Experts of a small language model.
Experts: 8 experts in each of 8 layers, 448 SwiGLU neurons an expert, 1 pick a token, a sigmoid router.
Below are experts of layer 4 (counted from 0) of a mixture-of-experts language model. Rows are named down (a neuron's output weights, with its number) and show model dimensions 0-127. Each number is 50 + 15 x the weight over its row's rms, rounded and kept within 0 to 99.
Before each expert's rows: "comes before" lists some tokens at least twice as common just after its tokens as in all text. This comes from a sample of Wikipedia text that the model never trained on. Tokens count by the router's weight.

# expert 7
comes before: "and ", "(", "of ", "in ", "was ", "is "
down0:28 43 80 27 20 52 50 34 46 62 63 53 31 36 47 54 46 37 70 39 22 52 34 59 57 61 28 58 60 39 66 15 72 59 30 69 53 60 69 36 55 36 65 52 39 50 54 46 67 52 51 75 55 47 48 39 17 27 24 33 44 45 49 43 56 52 47 72 65 49 38 46 21 70 64 30 53 68 44 58 63 31 44 58 43 75 53 37 56 69 39 46 63 43 55 55 56 32 42 52 68 51 45 51 53 50 34 65 75 64 37 38 50 56 57 64 52 42 86 71 62 47 41 46 48 35 52 55
down1:54 43 40 67 22 54 40 43 38 32 46 45 46 63 41 60 46 62 64 65 29 67 40 64 43 62 37 63 75 81 44 47 57 74 04 64 66 61 07 41 61 70 49 58 47 48 57 58 46 87 34 55 68 36 64 42 55 26 58 35 78 49 41 50 52 30 27 32 49 71 38 62 68 65 47 60 30 50 54 74 70 64 14 18 61 64 50 15 52 48 45 54 53 30 58 75 53 59 65 49 71 51 46 38 55 26 27 33 45 35 76 67 56 88 60 56 70 55 51 35 55 44 42 40 45 57 50 66
down2:53 40 47 65 36 23 56 40 46 44 39 47 30 41 50 52 40 60 39 50 58 42 35 41 58 50 40 61 28 36 62 62 42 47 63 41 66 28 62 47 26 57 42 58 55 75 26 40 31 69 53 57 38 54 57 22 26 38 32 65 57 48 52 48 55 58 41 29 48 46 70 74 73 23 81 70 52 50 65 58 38 60 76 39 52 61 46 54 57 50 15 43 32 42 81 31 73 35 42 50 63 79 59 57 53 48 49 36 68 39 53 76 30 16 30 29 33 46 41 37 46 51 62 56 55 61 55 56
down3:61 16 47 39 48 42 35 60 62 48 34 42 60 25 55 30 65 53 55 56 69 47 36 52 45 66 42 35 46 53 62 62 63 40 36 53 72 74 57 51 39 49 29 46 60 51 39 53 72 42 45 59 75 51 18 56 62 47 81 61 78 77 61 59 57 47 33 47 53 76 42 65 61 72 49 56 54 45 66 28 63 34 25 04 61 38 41 18 35 56 62 29 52 42 45 60 22 47 85 49 47 61 44 36 55 46 58 47 67 65 43 65 54 41 80 55 42 22 44 58 28 18 43 56 35 26 27 69
down4:32 55 40 43 49 39 21 66 52 53 60 55 63 65 39 34 68 60 52 53 63 24 56 39 24 53 53 65 59 58 63 25 68 25 55 31 56 45 61 68 41 61 44 56 65 32 48 63 21 24 55 83 71 79 64 62 35 22 49 80 55 66 34 35 31 37 60 58 56 43 63 51 50 63 49 46 31 47 68 50 62 36 47 50 54 49 52 38 32 54 62 29 44 51 51 71 68 65 38 33 08 59 44 44 30 34 54 64 56 40 60 15 83 45 28 67 56 57 57 68 39 26 64 51 52 14 17 68
down5:50 79 59 47 13 40 58 07 59 30 46 77 38 76 67 42 64 46 42 45 44 55 55 45 49 58 64 35 34 72 51 41 71 61 43 74 39 40 41 63 51 63 27 47 46 46 59 49 37 54 18 58 55 60 50 47 53 27 46 48 76 64 69 52 46 67 42 63 53 54 48 35 83 39 67 47 51 66 37 37 62 30 59 55 52 59 63 53 62 58 35 48 41 42 54 57 54 47 29 48 39 61 61 48 78 56 61 71 66 21 72 54 57 99 71 36 44 54 52 45 57 36 45 42 47 43 62 67
down6:76 60 72 43 57 50 38 43 12 33 58 54 38 46 54 20 33 72 55 54 72 50 52 64 75 34 33 44 40 26 56 39 46 24 41 58 76 63 53 24 65 66 62 54 35 60 50 71 40 54 70 39 56 44 37 58 53 54 74 19 55 58 34 49 42 60 46 50 44 40 43 65 48 42 73 67 54 47 54 48 42 50 41 45 31 57 47 45 32 61 44 65 43 45 38 19 38 66 61 45 46 59 63 57 75 51 49 70 78 53 62 44 34 29 36 47 47 47 48 29 42 36 44 69 51 20 30 46
down7:52 86 41 82 39 35 66 41 54 44 68 81 54 32 34 59 73 31 62 59 73 29 77 47 60 42 47 48 54 37 53 43 39 49 50 20 39 18 42 39 39 35 43 16 30 41 40 24 33 60 85 60 37 60 36 53 42 26 29 29 59 40 37 42 48 42 59 56 51 35 42 42 24 59 49 54 27 49 65 66 28 63 61 45 38 38 71 31 55 66 49 40 50 62 55 31 50 33 52 66 75 75 65 41 53 65 40 39 29 52 96 67 58 43 25 48 35 60 36 35 31 64 45 33 54 57 69 48
down8:40 55 33 59 48 64 43 65 66 39 30 75 70 49 60 68 30 53 36 58 54 52 37 37 12 65 54 55 49 37 49 73 41 36 34 67 54 59 29 49 72 66 47 36 49 58 46 68 50 46 33 35 28 45 44 44 51 52 40 36 46 51 45 55 47 49 46 24 62 47 50 39 99 44 55 44 43 24 41 66 57 54 45 32 60 42 52 49 67 60 28 54 49 47 27 38 47 52 46 41 60 70 71 53 51 59 28 32 67 54 46 44 60 99 36 30 48 40 47 43 30 63 45 57 42 59 76 41
down9:65 51 78 56 48 55 48 40 53 47 44 59 27 53 49 36 43 40 48 36 38 87 43 47 36 29 31 71 71 61 54 58 37 47 51 66 41 46 74 51 58 39 67 76 53 50 49 66 51 39 65 41 28 57 30 54 41 87 51 77 70 44 39 46 47 37 45 51 41 61 40 69 48 42 81 41 46 82 46 71 61 60 60 77 40 31 81 56 57 62 58 34 23 32 42 73 42 62 33 46 53 77 29 46 56 75 37 78 58 33 53 32 25 52 75 61 32 36 62 66 51 33 84 44 41 62 37 39
down10:47 38 60 33 47 60 47 41 45 44 66 63 45 50 43 21 39 19 36 52 37 54 57 79 40 24 49 47 73 44 64 47 42 40 39 14 82 60 41 74 71 46 54 54 62 76 51 57 59 55 82 30 51 22 46 58 49 42 24 33 35 66 64 33 40 42 40 39 48 64 27 52 26 66 69 43 57 78 56 81 41 62 69 44 75 54 42 68 28 42 73 58 53 37 46 77 60 53 49 40 39 71 33 56 46 48 40 70 76 43 40 47 14 40 56 52 45 47 23 26 52 51 59 76 38 66 55 39
down11:63 48 35 44 50 36 38 39 58 48 31 38 62 30 78 79 30 77 48 43 65 50 60 40 35 28 40 62 61 57 24 71 70 64 71 37 57 39 50 52 47 49 55 58 55 31 54 56 71 60 41 49 26 60 23 68 54 26 63 54 41 63 25 75 49 43 38 60 34 74 46 33 72 41 56 49 63 52 57 33 24 74 69 18 59 49 31 44 43 59 37 68 66 51 73 47 46 50 52 51 49 58 60 64 59 17 61 34 35 45 50 57 68 60 43 34 72 33 65 61 27 67 06 29 68 60 65 38
down12:58 62 46 64 53 38 53 53 62 60 36 44 41 57 69 30 25 31 49 27 30 59 96 59 57 52 65 46 29 10 55 43 41 46 69 42 53 49 29 61 52 73 50 28 72 40 22 32 63 37 40 46 37 51 72 54 44 49 40 39 40 56 43 36 42 44 69 59 38 53 31 26 07 62 50 59 56 48 50 59 65 73 60 45 45 69 77 53 56 71 36 35 52 81 81 71 38 34 27 54 55 29 59 31 44 45 33 21 50 39 69 64 36 12 46 46 20 49 46 36 56 63 94 54 54 48 64 66
down13:34 58 54 21 59 53 60 37 44 45 65 52 46 83 25 46 50 61 55 36 13 41 41 41 27 56 36 51 44 65 34 53 76 26 41 56 56 62 56 35 62 51 59 65 72 65 44 44 32 63 43 43 33 39 69 61 65 66 49 67 30 25 44 50 48 50 71 25 49 58 37 43 50 46 51 55 76 15 34 45 39 64 40 54 64 67 44 44 44 12 63 47 55 68 71 77 51 35 57 44 48 56 62 54 48 56 55 43 49 40 57 22 49 40 40 89 53 67 46 39 57 45 60 62 28 70 31 58
down14:48 53 35 24 57 55 40 52 59 25 32 59 48 64 35 56 49 36 45 35 61 24 49 56 36 57 61 52 56 16 61 41 33 54 29 62 06 60 71 66 24 60 61 54 45 65 43 63 57 67 35 52 65 66 73 34 36 63 33 48 49 40 44 50 68 60 52 33 11 69 50 50 31 48 42 44 33 58 31 40 28 49 37 32 61 63 48 67 54 44 58 11 84 67 49 44 39 46 70 69 26 49 63 30 39 63 40 36 62 49 30 55 47 49 49 17 35 29 66 49 44 44 60 41 48 62 45 66
down15:69 51 67 48 54 71 71 65 69 56 57 42 33 49 55 47 46 60 40 45 62 44 70 33 53 45 46 61 28 73 26 58 44 36 64 44 61 48 23 42 64 38 70 58 53 55 41 40 56 47 41 59 56 30 35 39 43 51 50 31 42 69 48 24 59 86 32 00 58 70 86 54 87 33 63 61 69 56 63 31 46 42 54 42 60 46 50 68 50 85 30 45 55 55 55 68 47 43 43 77 70 32 75 33 54 22 33 64 63 65 46 52 59 57 42 06 50 74 58 72 54 81 41 49 32 52 57 45
down16:43 57 34 50 61 38 68 69 54 06 22 58 66 64 44 27 38 43 44 30 39 38 47 58 57 66 63 60 53 52 35 40 12 36 57 69 35 54 23 47 68 64 47 40 67 47 32 70 38 36 45 59 62 38 51 73 58 59 50 42 34 27 28 23 31 61 73 48 60 25 70 54 34 57 63 58 57 43 55 39 47 67 56 58 50 36 61 50 30 40 55 72 28 58 62 33 64 40 38 47 42 11 59 36 43 58 65 43 65 45 60 29 59 54 39 52 60 40 52 55 42 57 55 67 41 66 43 37

# expert 0
comes before: "- ", "The ", "In ", " ", "He ", "=="
down0:38 64 63 64 39 37 24 43 43 55 80 64 55 63 38 36 64 62 56 51 42 48 45 52 59 69 85 52 57 44 50 32 54 62 35 70 50 20 62 46 43 43 45 52 45 20 33 32 80 49 53 44 60 43 35 55 70 46 32 71 52 63 51 68 58 40 56 48 39 57 65 45 64 47 46 66 73 55 46 55 40 30 43 95 54 76 40 56 78 50 33 15 41 43 74 59 42 43 48 59 73 52 41 35 39 40 47 57 55 69 45 62 65 40 86 67 55 75 30 45 41 50 37 51 35 25 52 66
down1:36 47 36 67 60 59 57 67 63 44 42 47 38 44 61 47 44 60 70 67 65 69 66 84 30 85 58 52 43 67 59 35 46 52 48 59 60 61 58 25 56 40 83 51 55 49 52 63 57 47 45 17 62 62 37 47 66 35 63 21 56 28 62 57 45 55 51 63 40 54 65 42 26 40 48 61 62 57 76 43 53 39 64 64 55 46 57 51 43 23 44 57 66 40 32 09 51 52 63 38 58 59 70 60 58 50 57 70 23 44 55 37 20 70 52 65 71 22 21 36 31 75 56 38 45 50 79 46
down2:62 59 62 27 61 41 81 26 60 44 65 27 64 32 63 37 29 54 42 59 56 46 46 52 47 53 34 57 60 66 27 69 55 51 58 52 60 22 47 25 78 46 62 60 53 40 45 60 47 60 38 40 61 57 66 48 61 58 63 53 66 67 15 72 48 29 31 46 72 41 39 00 58 69 37 40 82 55 42 34 49 48 44 33 33 68 76 57 66 55 42 44 49 58 74 54 68 54 38 21 32 46 60 33 50 44 49 54 43 67 38 70 69 40 75 56 47 53 49 47 36 56 22 48 49 69 74 45
down3:66 59 40 63 54 48 73 45 45 62 35 49 48 67 49 48 86 55 32 76 68 28 33 51 64 29 69 82 36 47 24 58 58 62 37 59 50 81 46 46 46 47 39 54 46 42 39 48 68 99 32 35 56 29 48 63 77 41 25 48 38 40 71 41 31 22 80 51 55 32 61 52 00 19 38 27 22 38 60 49 23 59 38 72 27 50 22 43 44 51 55 53 36 43 59 68 43 44 52 59 42 66 49 51 69 56 68 45 34 42 43 53 67 99 40 58 82 63 36 40 70 35 36 45 31 22 24 44
down4:47 70 56 56 74 53 62 80 38 27 58 70 40 41 40 68 50 66 44 50 52 72 80 56 51 43 45 68 36 71 52 32 34 47 33 67 60 58 79 54 19 29 43 41 48 21 15 24 28 35 58 67 53 62 61 31 42 74 37 45 42 30 57 46 36 47 42 74 28 68 63 55 18 39 58 50 62 54 53 37 29 40 55 41 32 64 62 46 24 36 34 52 52 22 53 36 48 89 59 55 58 56 58 54 59 73 43 79 55 17 58 85 48 76 40 44 59 56 76 40 68 55 68 38 58 41 49 64
down5:52 55 35 34 53 62 50 19 41 61 65 58 70 56 06 73 58 28 48 16 47 66 22 75 37 63 86 70 66 34 68 66 66 68 48 51 38 65 44 58 28 28 51 51 29 50 34 53 50 43 40 80 56 22 41 77 30 53 62 28 59 37 56 62 87 27 27 35 27 50 31 48 47 58 67 73 45 61 37 46 55 44 40 62 28 52 64 24 65 75 36 59 65 63 54 66 36 41 38 65 72 28 49 56 70 41 32 65 59 42 44 58 39 74 50 57 62 45 37 42 21 65 35 56 61 38 56 58
down6:74 20 68 57 64 59 63 45 56 63 46 72 57 50 27 55 51 09 45 68 54 60 33 72 56 37 53 37 23 41 45 50 35 57 58 32 24 67 37 27 56 42 60 45 52 48 30 37 52 36 48 58 49 52 88 50 23 42 47 63 66 71 64 50 44 37 31 50 60 29 42 43 63 36 66 35 70 47 46 52 76 30 51 36 43 77 29 47 50 33 56 42 54 70 62 63 30 83 40 55 51 55 55 69 46 57 41 44 50 47 58 61 69 51 27 74 54 39 66 51 71 62 40 47 29 61 46 23
down7:61 62 14 54 64 73 54 64 59 68 37 42 69 64 46 49 38 45 62 77 47 50 56 38 62 44 35 37 33 81 47 60 54 38 36 40 52 36 54 26 56 33 46 43 75 63 40 54 59 45 61 31 39 51 46 43 51 43 27 45 41 34 47 35 83 62 51 36 32 40 68 34 56 24 37 29 59 49 46 54 53 59 60 59 56 36 43 39 59 62 76 35 62 74 40 36 43 53 55 35 11 47 44 27 51 57 51 44 70 35 64 60 38 00 53 62 61 56 67 34 47 55 83 52 59 46 61 22
down8:45 42 59 64 54 42 53 45 50 74 47 53 38 43 38 65 57 57 35 52 42 24 65 58 49 14 71 36 63 37 45 48 66 46 52 51 35 52 45 61 32 76 37 48 35 74 66 44 43 52 61 76 26 57 34 29 54 37 50 78 55 73 32 71 46 55 44 69 45 44 41 64 66 51 62 50 45 48 17 50 54 48 62 33 03 32 49 50 32 31 50 55 69 40 56 48 55 39 53 59 59 43 68 67 47 52 49 70 37 25 52 31 28 42 39 71 40 18 65 53 55 56 39 38 66 34 09 33
down9:64 47 54 71 51 51 54 46 81 36 41 33 30 76 75 48 64 72 83 58 43 57 42 55 43 64 48 53 68 41 36 38 47 71 49 60 35 37 40 55 41 52 63 13 32 45 41 51 42 36 68 42 57 55 33 60 22 66 45 43 61 20 59 56 83 26 27 50 23 49 68 55 38 46 50 49 63 50 49 65 47 46 45 37 52 65 75 33 28 64 40 38 40 55 20 40 38 56 57 27 32 37 53 60 56 51 55 62 42 39 69 59 63 57 50 10 57 60 69 29 36 43 59 88 23 52 50 50
down10:70 46 68 66 43 34 40 58 58 30 72 54 41 39 45 83 22 70 48 77 60 26 45 69 39 41 53 30 29 50 57 50 67 76 38 16 57 26 55 23 43 63 60 64 72 55 39 42 59 41 78 56 63 81 43 46 64 67 44 53 29 58 69 36 45 50 38 92 45 62 34 56 70 56 33 50 61 54 39 73 53 60 63 50 50 28 53 35 53 62 46 41 59 67 45 58 34 45 35 27 57 58 26 68 35 57 50 63 49 32 60 47 77 22 37 50 38 40 71 60 59 67 58 64 66 36 53 64
down11:49 59 43 61 49 49 74 60 46 53 56 14 41 39 51 56 32 52 18 51 24 38 16 38 50 42 44 23 47 64 42 32 29 54 45 57 58 47 62 29 79 38 59 58 93 29 52 57 52 63 52 50 37 55 45 35 66 38 72 52 53 34 26 45 51 35 55 41 52 50 84 67 66 67 35 43 50 55 51 57 28 49 71 54 54 45 76 56 54 39 23 18 47 37 70 46 58 37 47 34 43 45 70 38 41 48 54 18 50 53 39 43 57 34 80 41 12 25 48 47 43 64 71 55 26 51 39 51
down12:57 71 59 58 60 69 49 36 38 51 54 32 51 34 76 26 36 65 59 55 32 50 26 32 61 49 47 16 71 32 27 37 78 49 53 52 54 28 42 40 66 52 30 28 62 44 55 28 38 36 34 57 37 60 33 73 65 55 50 53 70 63 51 69 39 73 20 34 51 58 67 55 33 56 47 67 58 48 63 44 39 41 62 54 41 40 46 54 49 52 60 57 53 56 14 52 47 62 69 43 35 41 50 21 67 23 47 30 29 45 37 45 32 60 69 47 68 62 38 20 64 45 56 09 34 34 25 63
down13:54 56 57 29 53 51 44 44 58 48 43 55 32 53 48 52 69 43 57 50 50 70 35 40 47 48 50 58 46 34 37 41 47 54 44 55 41 39 33 43 57 57 48 67 37 47 27 50 56 70 61 51 84 61 43 46 65 65 58 40 41 48 67 37 75 51 46 51 24 85 35 63 56 74 64 58 23 54 69 19 48 42 32 53 52 59 48 49 69 51 24 41 60 37 53 78 42 46 36 47 27 44 47 41 32 37 55 39 42 77 56 22 40 52 61 56 46 43 52 54 63 76 41 54 53 45 72 28
down14:45 38 39 62 29 65 34 63 34 19 25 47 59 38 45 65 47 62 53 47 42 48 22 55 35 63 44 90 61 48 30 45 51 70 35 61 34 40 63 63 40 60 57 25 78 40 36 72 82 59 30 56 66 35 57 66 74 50 56 44 66 62 19 45 48 59 42 53 53 42 33 07 90 51 48 66 60 49 52 41 71 44 74 44 64 65 50 85 27 65 62 41 87 29 48 31 67 65 50 49 64 45 57 76 66 67 59 47 55 67 50 74 59 71 65 80 40 73 27 30 34 49 27 27 55 33 49 42
down15:57 40 47 55 51 40 34 44 57 62 64 63 48 43 57 75 24 52 59 36 34 32 46 73 59 52 20 14 60 73 67 63 44 24 34 71 42 42 43 49 37 48 59 37 13 49 48 42 72 58 36 56 51 44 67 59 59 52 37 69 47 60 52 47 42 44 61 65 39 33 64 70 61 56 61 40 49 44 85 44 52 50 30 62 50 59 33 45 47 65 66 28 31 56 45 14 65 61 53 83 62 36 56 57 69 42 28 40 31 68 59 58 54 53 36 57 32 77 53 73 77 81 60 44 42 68 56 25
down16:71 55 77 46 48 48 69 47 55 68 36 56 33 71 52 34 39 38 65 51 44 72 35 69 52 50 56 46 54 65 62 45 38 69 71 68 29 36 54 45 51 64 67 49 69 47 82 37 53 35 50 21 71 62 63 61 30 69 66 36 40 37 54 31 45 58 40 55 47 37 70 48 57 61 49 41 71 46 56 58 54 58 41 52 36 55 29 57 49 39 71 40 61 41 34 45 60 34 37 47 36 57 35 57 58 26 47 53 68 50 47 38 19 66 37 49 58 60 63 28 41 74 61 72 34 79 67 83

# expert 1
comes before: "\n\n", "\n", "the ", " ", "0 ", "0"
down0:72 43 49 46 76 46 60 28 50 13 46 54 40 45 25 32 71 34 46 54 55 51 63 47 36 38 41 44 67 54 54 38 63 52 27 62 73 40 42 63 58 50 63 34 61 64 38 67 50 33 61 46 40 49 42 61 26 50 40 35 52 54 51 57 53 46 50 74 57 38 37 51 13 38 50 81 72 35 35 57 61 24 45 46 41 36 59 46 45 52 32 59 60 24 81 55 56 72 56 63 60 60 66 61 66 33 28 38 52 29 68 51 41 57 40 15 71 37 28 24 64 63 61 53 30 52 47 80
down1:30 62 60 58 20 51 47 52 54 35 35 69 39 54 64 65 82 33 49 44 46 45 47 22 56 68 46 67 40 61 69 54 56 68 67 67 00 18 17 56 23 56 46 59 43 59 68 45 92 41 73 71 64 83 28 49 36 28 61 47 36 48 54 46 38 51 47 53 67 43 37 52 37 52 50 48 51 45 51 80 48 38 39 58 28 67 57 22 49 51 61 39 54 59 49 42 70 56 55 48 71 56 52 39 48 72 80 79 62 53 42 55 52 55 36 44 38 50 67 40 63 50 51 49 75 42 44 55
down2:44 71 39 58 30 41 42 73 54 45 64 34 21 70 71 63 59 54 85 69 37 55 64 57 54 61 34 38 47 44 40 14 47 69 53 54 32 51 35 59 66 23 48 31 42 62 71 47 39 37 77 68 32 44 55 34 52 65 65 61 39 68 31 55 45 42 28 51 35 81 60 48 73 38 52 43 47 64 45 37 42 59 72 50 34 15 35 57 49 37 33 31 41 63 43 69 78 27 59 45 60 32 20 66 56 44 41 60 48 07 46 42 45 31 55 28 32 99 62 52 67 32 60 39 20 78 40 40
down3:42 62 27 38 62 36 66 30 54 21 58 33 59 21 60 46 41 84 56 28 14 42 77 43 39 22 54 44 52 64 30 53 35 39 44 46 56 24 49 51 57 69 68 40 36 51 58 52 70 72 61 71 41 60 65 55 42 51 60 57 44 49 47 41 71 62 30 55 54 61 58 46 39 42 49 47 51 45 46 33 81 69 43 55 59 43 70 94 53 69 39 61 55 60 49 54 67 34 49 64 45 56 35 51 73 48 50 51 51 74 46 44 61 57 47 51 43 48 49 50 78 52 43 46 52 56 47 36
down4:50 38 36 41 38 56 56 22 61 49 31 49 17 80 46 33 69 51 77 63 66 58 51 66 37 32 28 42 51 60 60 55 60 52 64 57 52 64 40 53 29 26 61 45 43 68 50 64 60 61 04 19 59 25 75 52 34 65 57 26 51 64 51 57 47 79 48 68 40 35 18 42 45 44 47 53 41 45 43 36 61 67 56 60 18 32 53 75 64 52 58 45 49 57 44 71 45 52 46 58 48 46 28 47 34 39 73 39 63 38 13 53 81 55 46 48 54 35 68 74 35 46 81 75 51 72 39 56
down5:56 54 25 73 40 56 54 50 36 54 50 64 44 63 22 81 59 53 52 87 33 48 42 57 76 36 56 40 54 65 47 49 59 61 40 67 42 46 42 59 31 78 58 38 58 68 32 56 63 53 48 20 44 57 52 75 62 27 38 43 39 31 50 20 31 66 62 75 84 46 61 18 38 57 56 44 57 41 54 57 48 45 91 24 49 52 35 45 73 33 39 37 57 57 46 63 49 60 26 50 53 61 66 37 65 67 59 62 35 87 55 46 53 52 59 28 38 47 88 72 56 46 63 37 67 54 51 49
down6:47 52 85 45 55 91 30 18 44 49 58 59 52 43 63 41 37 00 62 38 55 48 40 36 62 55 50 69 46 76 55 41 28 31 50 71 37 24 58 55 30 62 15 55 70 65 72 50 60 62 38 61 49 64 44 44 21 61 27 42 54 36 58 30 37 55 53 39 70 81 83 38 39 45 49 76 28 49 66 58 45 63 49 33 73 37 52 47 57 60 82 40 47 48 49 66 39 55 64 86 45 63 72 48 68 35 47 42 62 50 52 56 37 62 43 52 40 68 71 48 34 32 47 54 60 48 54 48
down7:37 76 35 68 89 22 29 37 53 64 47 56 52 51 65 69 48 22 66 62 81 37 84 89 50 54 49 33 69 50 62 47 59 49 41 35 44 20 15 45 63 43 39 27 38 27 61 40 79 44 64 58 41 44 49 66 24 65 63 48 57 42 73 59 52 44 86 18 38 75 63 61 63 25 68 60 64 40 36 45 60 42 53 38 52 18 54 26 69 39 62 53 29 49 52 71 55 67 36 52 61 58 64 55 53 81 82 29 50 50 59 46 73 46 64 54 41 73 52 74 30 32 45 50 32 47 56 36
down8:59 31 50 30 31 41 47 60 49 46 68 59 38 50 73 53 42 66 52 25 45 41 52 50 31 40 38 49 37 54 69 41 32 26 38 69 53 66 54 34 31 33 62 52 48 20 64 82 37 35 46 32 19 69 48 52 26 09 59 25 51 54 26 24 36 48 63 61 40 41 55 51 57 41 40 64 50 50 17 45 51 52 67 52 39 19 56 54 42 55 34 77 72 59 22 73 39 53 57 68 34 72 45 29 55 45 55 62 63 53 48 76 56 55 35 74 32 40 60 21 81 68 60 47 42 80 56 38
down9:73 56 44 55 80 77 37 23 82 74 43 44 48 50 42 72 35 64 44 37 49 31 46 47 54 70 52 59 27 56 44 51 31 53 32 54 54 62 49 50 39 34 46 68 24 57 68 68 45 39 09 50 36 58 43 43 46 59 29 43 57 31 41 50 33 69 42 51 47 65 48 51 64 39 47 48 44 32 34 22 61 92 39 32 42 48 39 62 74 43 67 43 52 33 05 11 53 48 60 22 49 35 36 56 41 64 29 52 72 61 31 69 47 56 74 82 38 48 10 43 46 47 49 24 43 58 31 34
down10:60 34 51 44 71 78 60 41 49 44 54 54 44 55 42 52 58 56 38 42 36 76 70 48 43 38 55 65 66 46 53 49 69 44 63 23 62 46 51 58 65 25 33 38 40 69 39 77 56 58 59 58 50 51 53 55 61 25 27 25 50 42 58 51 59 56 51 43 48 74 35 37 45 75 70 74 59 68 57 55 62 65 44 37 43 42 53 42 35 45 35 44 71 36 35 29 61 53 61 33 62 46 60 36 41 29 54 59 41 58 56 59 64 70 56 59 52 37 48 40 55 63 37 56 57 28 58 39
down11:69 61 42 44 70 17 53 47 48 78 36 46 54 42 63 39 49 53 59 78 73 77 61 37 35 37 55 50 55 46 35 25 54 48 28 37 63 41 68 24 78 32 42 72 59 38 72 45 43 54 71 55 29 80 50 45 76 60 53 58 66 65 60 53 32 44 48 77 40 60 87 59 70 69 59 76 65 47 50 32 57 51 44 32 46 23 59 38 57 59 33 31 37 49 44 30 50 52 69 55 70 60 50 61 36 42 43 62 52 46 30 38 07 31 44 68 28 66 48 53 51 28 48 52 48 41 41 40
down12:64 49 44 52 37 60 41 45 61 47 28 53 49 47 53 43 65 42 71 41 67 37 35 44 50 63 48 31 64 52 23 41 40 27 62 53 53 80 72 57 50 71 49 36 40 31 49 42 49 50 56 54 69 30 66 57 34 49 42 36 57 52 39 29 58 38 31 59 70 19 47 41 34 38 46 45 58 37 36 47 51 30 64 22 42 67 28 40 41 55 66 53 20 37 67 38 33 44 40 49 55 53 51 70 49 65 55 58 45 49 67 38 36 58 75 63 61 54 49 42 57 27 56 39 45 68 51 23
down13:59 64 41 35 71 23 58 58 36 44 59 94 47 39 59 48 49 66 53 61 34 40 30 27 39 54 56 56 38 30 63 23 62 56 27 76 43 47 41 71 51 49 44 68 56 84 53 31 21 38 59 34 42 56 65 64 60 68 44 34 31 75 64 27 30 53 60 84 63 48 46 74 68 33 68 37 64 31 69 66 36 58 51 42 43 52 47 83 36 52 52 54 85 61 69 46 47 50 10 58 48 39 65 64 51 42 44 32 24 30 30 38 57 37 67 31 74 44 69 60 45 34 44 70 27 29 72 61
down14:41 53 42 82 89 28 76 72 87 58 55 35 34 63 74 43 51 35 31 53 54 53 57 43 47 52 63 55 63 46 48 49 42 52 59 65 30 47 44 39 54 59 31 70 44 77 34 48 34 73 54 40 59 74 63 32 51 56 59 52 35 34 49 45 50 61 67 40 52 78 16 45 54 15 56 48 44 63 44 55 41 71 31 48 65 76 53 40 41 43 15 61 31 85 63 45 41 55 53 63 71 63 35 42 34 62 51 44 52 41 41 48 51 43 42 43 53 58 36 32 48 42 63 56 40 46 48 48
down15:31 54 58 44 57 56 49 99 57 80 47 45 66 61 52 51 53 53 88 35 55 46 46 59 72 79 39 49 41 55 67 73 30 53 29 67 44 54 49 50 64 28 51 48 76 35 25 59 75 56 49 36 63 53 64 46 64 44 41 55 83 54 73 35 89 47 59 51 55 61 52 64 65 61 38 48 44 43 42 68 40 70 40 51 35 48 43 46 63 37 48 58 37 79 57 64 60 47 21 38 74 65 53 51 96 53 57 23 58 68 68 44 51 27 66 67 55 71 49 45 49 67 54 63 26 48 64 47
down16:56 64 22 37 18 33 60 93 62 30 53 50 47 52 30 58 70 64 73 54 50 21 58 41 47 64 15 57 36 58 46 43 46 45 46 44 59 45 29 51 68 63 62 66 46 21 55 49 57 29 81 43 64 37 24 40 22 55 69 59 34 65 68 76 59 42 48 37 52 25 42 53 78 67 52 52 66 28 43 53 33 58 33 45 59 67 53 48 34 43 72 57 56 51 57 42 63 66 75 50 35 80 40 49 71 60 50 34 72 47 34 60 56 48 58 42 51 44 68 64 63 70 58 34 74 33 23 28